Experts of a small language model: width 192, a variant of SOAP for the experts.
Below are experts of layer 8 (counted from 0) of a mixture-of-experts language model. Rows are named router (the router's row for the expert), up (a neuron's input weights, with its number) and show model dimensions 0-191. Each number is 128 + 32 x the weight over its row's rms, rounded and kept within 0 to 255. Numbers have three digits each.
Before each expert's rows: a language model's description of what the expert responds to. This comes from a sample of Wikipedia text that the model never trained on.

# expert 22
Letter s and similar single letters inside foreign or Latin-script names and words: Vásquez, Minas Gerais, Jerusalem, Islamists.
router:139091091130184093146138064175139086146123171127174104128076185211095151158161125120171173118130104130118139110127169115143189122155140136174173171171115121071179123148187094086141090122141110147105108067107148116116123107136090130159123143114098107121134094144121143118152150096120113084176126153079071128089159146106114115147146144154128175218226110121130137164138161187154147137116172155124118136140069129128086164173197169197161135150154099103163088133106133168095098104155101043179111164145157110133082091151094153148144149102171140101146141159087142090148139095124098116
up5:145081096130125090121184172151171171149088137135144154153088140179188103121139121110139082051105126124084112130132140073138106111128176142128076058120123145163116120133147123152152149131183122129105137172173112102107069088165144102108172178138212126131103173091119168140184159129097096128147098134170080151071113153171110159105148126155175195097112087187137159129149161092162159158142159175182117085120104112119145135185072184137130168167119145159106071188143110129167117143170121065143125077125134133152089099113121159138051136155112149111141138097112147133133165140094205094
up6:113107128110106110195133091099103178106103152101171157119089117110173101193115133164050103116154160145098121101085119109080108156147144141150060118209171112127148192131153153102103128139107048123186130065044094129092140145129128144088082102139074119093150129121093074128073128155127135147180148178052106155095132068139095138084133136105141112143164186120107112135144116131169129156143146139153131056142145120190153112111084086106096119203138119131180130083136084127120108114135067107160158108142063170150098130146161184132174124070096149117167131134118132106129115122134108129
up7:140107088117157092163178154075087144106126094157130059121066083090140167054138145126108140145101134143129140112155103190069143129131116100192129072133090126150127092152158125103186114108136087163073129114094091156115114087138108096159173121106173105177177155093149107138217085142120128110107101130092148121149137104203061164135049144149159098134140140103116115120075120095108124146104097110173170137142130162129127151115108098154075138077148150156174159060123103188138092099168111113150055130107159119169119192150116131123110110136170089132097156046134141153151117088112092136
up8:151073118177114113151117167090083126166106149149077164153152075134151110208129154098121121122133081099087138148143153160152107173151212137118111095132091159141156142133103194126166092095158096100124089157074118108135098112182133131104105163098111173079201087150102135077161164109164148107153189109096129135110142157082101149078120109125142202091162113110160208138131167116137108107162124196176166107156134154161134158088086160088155127116149109147141131126165110113110178123082124091162145169147158105138113125129149110120143092145134143080198157167137121114186121030124161078
up9:136073136075130103157120104102136133120111113123168081107128123121117058096155153156129093099101121147124069141204122121130138153110052173048091113134153128135166067078132075124107118094140099203101140062118130140079127164110117118140172177184111104134109094132110162128148160131182079153134150119107115147083119165141111145106119155130138125166169100112082111116126172154132117206135190115112185148181139125146119167161143144154214117125107110118175189109151111110106144161115105084187142099147199127104104141113153105089134048093102166090155152198114137143135054165135141130
up10:087131050150155054063163113170146144142133087140126100109113146086110111141163098176106145192151094130095126122107112105128126170107115144139150112102156121197096103096114072090078098081133126134116117085103144104151157107129097097079099137146143141143198134110135158102181123122180125131139122103160130199094100107087014158070187176141137144120092144138185138125098128163167124127091158128186127107099113115135150136173147113089099108095169154079167113154150158174096090143181177072158135155132097118094098139149081149154120100106123092092065092101206154114152125103152107142
up11:092139135162132166129066078151114128137092124108157133139114124154112084179103097154107102138129120061163099147124169119134161188148129107125168098117126078074154165165174122078217125076115091123181079119103175117111109117153141123150124099131184131126093109133106130134093145182121118133148068056178197164145148143094166109134113135137153138143155133173126091124208134098060110093113131140121128131207143101116156188181097143090148098100139142147072063109125153105117142127156166135158113073124135166112072121175100140183168223175118133113174071131123145141136134109080133115
up12:121147147199165109146157166179178081147138089103110070122163143118106147085177154120079128149135125186160110051192160121087130144139146183113087116148087150129133129129134167090202147177126155170078186123135148137140147145128116083115151133145077131141103102034142151128124089149085143167082117062119137167098167204168147119100136093109105153096146120178104101120145118109140140119150118065103150143095088153134111105113137178142171110123134132156168112123134135206102125149093114111126143167193087164136177120143108131178212129097123096096136113131131081142184114139167071081
up13:137062159060115139161200154148138121118099202117192135148106091161131143160111133081151140116130109122114095103078122134173151114153144068092085166131125154148094138111080101148156133197097117107110116095141099149155129143129097116067128092088117136140146129076161138098103157189106157116158115063104144154104071132100081118119120102176140140117116102089162173139124144167133134130182130093066090106153148109124141179213145140099073048160128175109050201142118172155118145098117167140122149102166121126114099191103091144184116091103169114143130139096112120133202077152136118092
up14:149094104136148110088147095136210131159143093165107087105159097126093134169032073110168118140167120120111166118122107137122167162121145167138128125069128093148101095134136122152116108109129173175171114129075088122138128172130164093108088157086161086156105081180142100133053101142218085150092169171159106154138128166076126105110095152148130119160123152120155114108118066175151097115145141208155097152144110148145149101097110126106134186092122117130118145077163121132164186055130112135153093129147092160100068187113121099125121148155143096071155131173138148157184189092104113069
up15:144111141084129112125173120119096076122132128059107101125131141135166134130119070099170120144124126164141153175092116112091138129189170117084145192137132157117165112164175131165082151143128130080141114085070051076105162104154109153126118121117203137152111163113059109112153103151105111119109170103151065101069092165197078133109137035164133117127132130165113179116118158151129139166146149123160144157121110110173051139196102154142151118109106126112147164148166202140101136080110124132171084142140160100153193104097144183126045112129140113109139187134073120116158090157112096109
up16:118080158092172113078123166090138109157159152109128098147146141160163094091128130117111138175114052149190107104194111127140140078126135117126120179110090128159075085076095153118157112063169122079207108142127088159069144127135224110135138068127161143074113142123176094137110104098133097129134209142122118148157096094119090128146144115128132152187180081123163106114120172177089140111113124105143187151150132159190120111164129146143189161168116071054125055179128166099140178128155105128101167110178135102126092156106090158118109138137095101085115115103106148125111134160132098159
up17:116087120188151135116132188120097092145117152153086119143082132073117140156152132169104092131158068188170081129099087130175122165110159083112122079150175114169153138092148082140115168226188071098120080151115118124113111142169101143128069101129142124155172169114100127121122121129149110139117094124096107089108166099113160087157132162041113075086117186155143068177189125144108153136099141156182138147145106143167141075081139114154172069177130103109110182125098130153104018114080186118137119129116125113145114122087133112168102137126116119107152134081167141116162173112107126128
up18:166101117115141103130190157129139052160134183101157148115151142117107120138124113140114156120171129097110121102113194108135125135120046093183163134107076143143125117142097070148144171073085147156154171108096124081163140111112099171151181114134123079141113161070144153074124171143114096066139123065135168119049103128088115123145152088104096107130165135164167125129116098093159129210093126152116079141099143142129109159138119096171107107120195122085117180151160117134140111142140146099117181106186129052137136081111157195166095200146187139157098174192152103156131138153161126084
up19:117097175134122164132172120169165092149112174134097082084089127153110157171088159152154152153150116117113093120118082124095128139169140130133115113167209135166156108090163142110100071154165155136141135112125088120144147109160131124158079134104127124120088084099132072134121126116176123120149089070105179148104129185099106086141159130107118105161163100141120134139179145159098186089079171131125099149154030118122145163072166168143149110117122084142118046089111173114186074175108162147153122126184218149101144082128130116154122147076077176102131162134132150105163124237137150121
up20:158199131080177138137162117139123100104118144089101130121122197116111164075160101137191069185089100121098157137144152159147201112152158096121136174138175151137111127113134128149119071172080128138104114144151105155135145087119105153125142146124068176156119139152128091119148115135110169175128131084171120127107119182118120199095150151117091162183070092083164129173094169108201126115190142118094105110072080104099127079143123126087092106195160183130136113167084121111079077129101067108152107204135148114094135166101170124142071146134133164134189092114119106095160161106119170119
up21:144145094139145122123173117160117064179063118133147203154131146194104076141126116158140091106120158147149114074153178156108204101039148147098132124174117109182108133167159104120105096121129144104157159110131190092102128165153090129118143133109128166138091138042139077126136138119123147101137096093192136144024134138099084129125123149082152140168172136150159148116125104104186065088137129096116180137109168053157179134116096130123122099134114123068141104096143104126133101076144062189148163115135139117127150065106177098150145140079089108163143153153131128184124174113131142140
up22:144135101122165084137108154131138153172169153144155167054105116154136123110182167172112115093130147090075136117149131089067131059182074112118108146149112108065124115129144096179120177077097121150146144161163185109114157220108100063151139140092084152123103116127121120123119140072165144110152108149119140138154088151207045156135154162128111110156173140130129194103146092187059061145124122133130149129115172102120142093051154113085121130133105123126186149182093125125147071163129111133136124091115115112122125161123147143121160145163094118115186189146101095140147196091134188146
up23:134121123149136124166133127143081129148113136193125058090077133126104134111071112092120112111115122126159076130104147139148087084164118106125137096143148147116152154146139078146121162103169123126195139176108156118131147202255125167189135115105148176130128066173162152058127077093133160117120114148122176135125092135135102185092153096109115089166205117157121100115114131086109121151144130056118096128125101136140156128116098170178128086196183152093129121174106092127118109192117091097185138113146167106096148075114171112132135116160197173118139173151133109153152203129149097138
up24:090144155122183144087105156131171111140091114064130130184131125174158124140179132096090147083126100082130097135161131187096145156145084162151081115104136135164106087075154129122117191124105173155131131170088197065112141161142168140152158115107089167096101047121141126151159092169128130127089086174129067103104147156071122155159126107123188110167119166149104119166150155157161139099139159126182135089151080164144044101221153147143150048150105121135117104107085104147134146140179116200113089110105112135151140117197154141109120132099150146115151108184146064140114122132151108161
up25:128108116061110099089085144148166076140152126130175095084073075157103145160174116090153123079147165115108107080140162137188131150180161106097090039175144091164143089141126127117133164111192125167152179158132101125084098198095085124111112175081173143107144152090080163165152123091124115114207145112171131115102065104152111168120141118111125158140153178132113146139165121192193112129083109136099145107136108073140112173175095147171175140090166094079114180083123137119140126071137134134115090105138134134103099219104129104078108124093111135081136143116124103116138143121091106107
up26:101117158140136173125119120091072151110144103172114147174111088109121072138149123102188039137184067145135129093099175106102109139130145109115109102189188127109148174087066188129095124106119093160162117125216183128146120155122148161130104108106166167148133139164154152199126118153138071138087113139089087118140125093130128161095128149198186123179194143118164106127109145121147128173156088160127189126064139154149067178121123156131129055118125075121115131148157142149107114093103156195140132159095070100076082120149125192114138138132091133090125135139100174131175093131121108123
up27:140103136150086093100133145151126163164095122178154157050150167103202126070131185119155151134142098049110125170113134185173136099086084118087144122135131135117114151138121082107104108109084139157126080135100160115118131124116079158120134113170063148177124101143125137118112129127131110133136147186238132155132127165159191142079122105144140121154141151124104162176201093147109160098140099216105089133091158116160217188142123170144143095123122132111184133121070138140060133128111132168113141142134118168155105104112125146166063136151108129144149113080090085151187160135076076138
up28:143137113100109135127097163135109075116164170112061098109129124120189155112099150160140086133113139134143113089121166116112150113053196179157143106087106111100127127086183112172150166113100105110139144083143090165139121169101159156155175150128113075093131132164153096127116118114172104132158125148116085098186146133202112107155122161128122123120091142148132154033103185116130160177087097056106089142128089164100152124176130090142119204165134104083168121169143134153101092107135122143116077106164161135124150117087135216124148112214163136142206063143113123139115118118042110135
up29:155117071128111062133127087113149128134070175145142173133103170133064152121109125125128146156137136099105126106065145123089092088112109122084165121170146135137155182138109110158095132123141185124071164138136059130118156122144148100209198137131154120197185145143081069108063123157097123097157108089127027137092089112127144133113124113132167127084136070124166128112162208156133080123138122164135145106059116122130100129130084102173163123126102094115144095155114155141074149111080159121175126070153123078158114131141188117073112134107154136159140163210167140123089110173103136152
up30:122154158094164114165110158094160098121100150097140098123100109179115102167122127132115152130079138107153148106121133061205204131133093098127111157133090130111115145169176120126128091110146102142149088130072096097102135175142117144084158086157170131078155156131183164136075129173120092029152133111073134163082082149138133122180123145160099146146107074147131143143183097133167156164205133116109081107142123142108104158215110158123165065101112125180082133155042136168133068102096107167133147125108155134161125060157088135117180087128111140093158144119116167147141109063118098129
up31:141099114083138114112127115136110156181122096167128073158120181116081162149158098165133085118119120151149128141148140145145102180108111100105140165148194181097151096118075128113100156088105140125087105127099083111130152133093097084114145153167132085194162132146186077100144124136114180153172134147150161089112125125180142102118146126092088170098135133109196165149106122183143089136060120096161028030187117131127126103073097160122106187128174134125138176134113127124099174117115058144141075115106162131149103147148165151087157142164135106120147095127126069134089148139051054158
up32:126119084111103118151105161066130116171195113098103124143128163166159108091126156133147139167142148132081097138116109119069150101196181092080146117169165154127142154153147137108152138090169112136111129064182137138139109126080139134236103104171118123116120123092129123155152126106160147134148094089126089173142160103097104106152079140148117146150214090154174088106124144087101125116189140126096125179159069095125130090168147131085148190096136151058098166123089158072111111120159082124078140042101096079141180127126125092123150203144155171118100142139153110056123114155104132168
up33:111085129102149127122143043185070116091104128042118074185121073150117095150139101119099170117123129100083146137173130149141154083129160109147124100161069170066150105170195151078120104136126142099117116152090183098148105156139076107136073123139099119132138134095175153155058105100109164089124119171097176158136168158120132131054134128151158124080088106068121122138151199094094117098137111151106063145152104113126053153162076127166141153108158115136133081127122151143162093110089181119095152097138098108072156159094104103173119108093105136137104100087098132091117134103140054106
up34:137096084155150067127092130112173080149148100185172108157114076098155186126109085091147111153135097133158126116137085141119138133165090131129180101173137111140147099200046101139180091143132105138082188099119142155093166108125047124160105136194109137167127089086080161161158106105156099146178150150120115171097190156128109212139129107182161122159111159144111081168139115124167117114110100123105157122126173151149156111190102165130088168070125181132176137116186102120120150117066106160157105092045141075155101159061115108142094127146144138115141093138142105140144129105132124094
up35:144071072150202108141126147108165106152175106128092118139089162155142122093158118196168183124133111109132145103066194110153131153131130116118138121116152135143150132121131129155147067109165112178141160134114145140134126141156129109180177180124140143107122084115117041083102143070119117118152149158115123134116122167084138204087128113110155161143175042102090125095113097064137100090049144095104156102139102134120164129093122117180185086107117149076091067137089114052133136134169119116146078148148114139124193112212093142115176178096098122090102161101129185109132098088136133111
up36:156147153134092133171167094115140147142158107127192135127117156121082147135125088082098140093148135168047183098093055145129167160142143123132160111115168094090167090195140084092140136143082184140118141099097224136072127159133171154116126184114106128124144175113112142087104122136185195144104107165102107152120180122190110081101051089135111172166127128115113191172165106157162124155149112105105091111153175096132140116122128140138109122164153120127093131168094195076141045155154088154122146129134142161166155144099100104129137138135179119144103149157100113165148216116118147175
up37:090116128128150115131084165118116086095142119122083084146155105098158137174104083193133198112107160078126134152099149177118130121119124148124107114075158023112117113150161190202186082121147113151176170153165175158106184133095132104153108122171130128134168131090095127122170085132187118120153104087091137125147159136146162191101091141148111120117173132101138159121119126132027166097177137154122120126089152165130108155151169138164118187137085093108159115141109108111113085107146113146111070186110090161154163103155119069155140104108126105117035149145101091072101144165097151085
up38:115121149177118111127152143050140095083106074157146103170129120159138146127075100099143199125137147119111147193181111090122092160155127161148190163148149130138073195142117130132191116115130116181143141107122125149116028161109150142150063087150159097102112107079115099110136100147073120075095073133078090160122145111153164183156129134229131178130109142157065115119122143143134129144145159166138140127096119201121147113106138130148126137143162113100154097183106156125109135118102109145109142123117170227134096142103120155125063160043085090137116103103191136158137134119156107150
up39:102106079111131121124070147154104112105157116086093110094100103150158103154152138053143153155082170140137149193222174193124125171187105115102193160208139160065186148138189064142151156084083163115121151109129070180080113158105120137118144144136097133179127151191143181095136170113105156142113145141064135153059120169143127137147140146156080099160068149161147104169130124146131176087094161136138140177111110152095118137106108148122120091077121102111128171130141159124089081153122118136107158103164122112143140151105109114141059125175149155162116153169152163132141160140159078111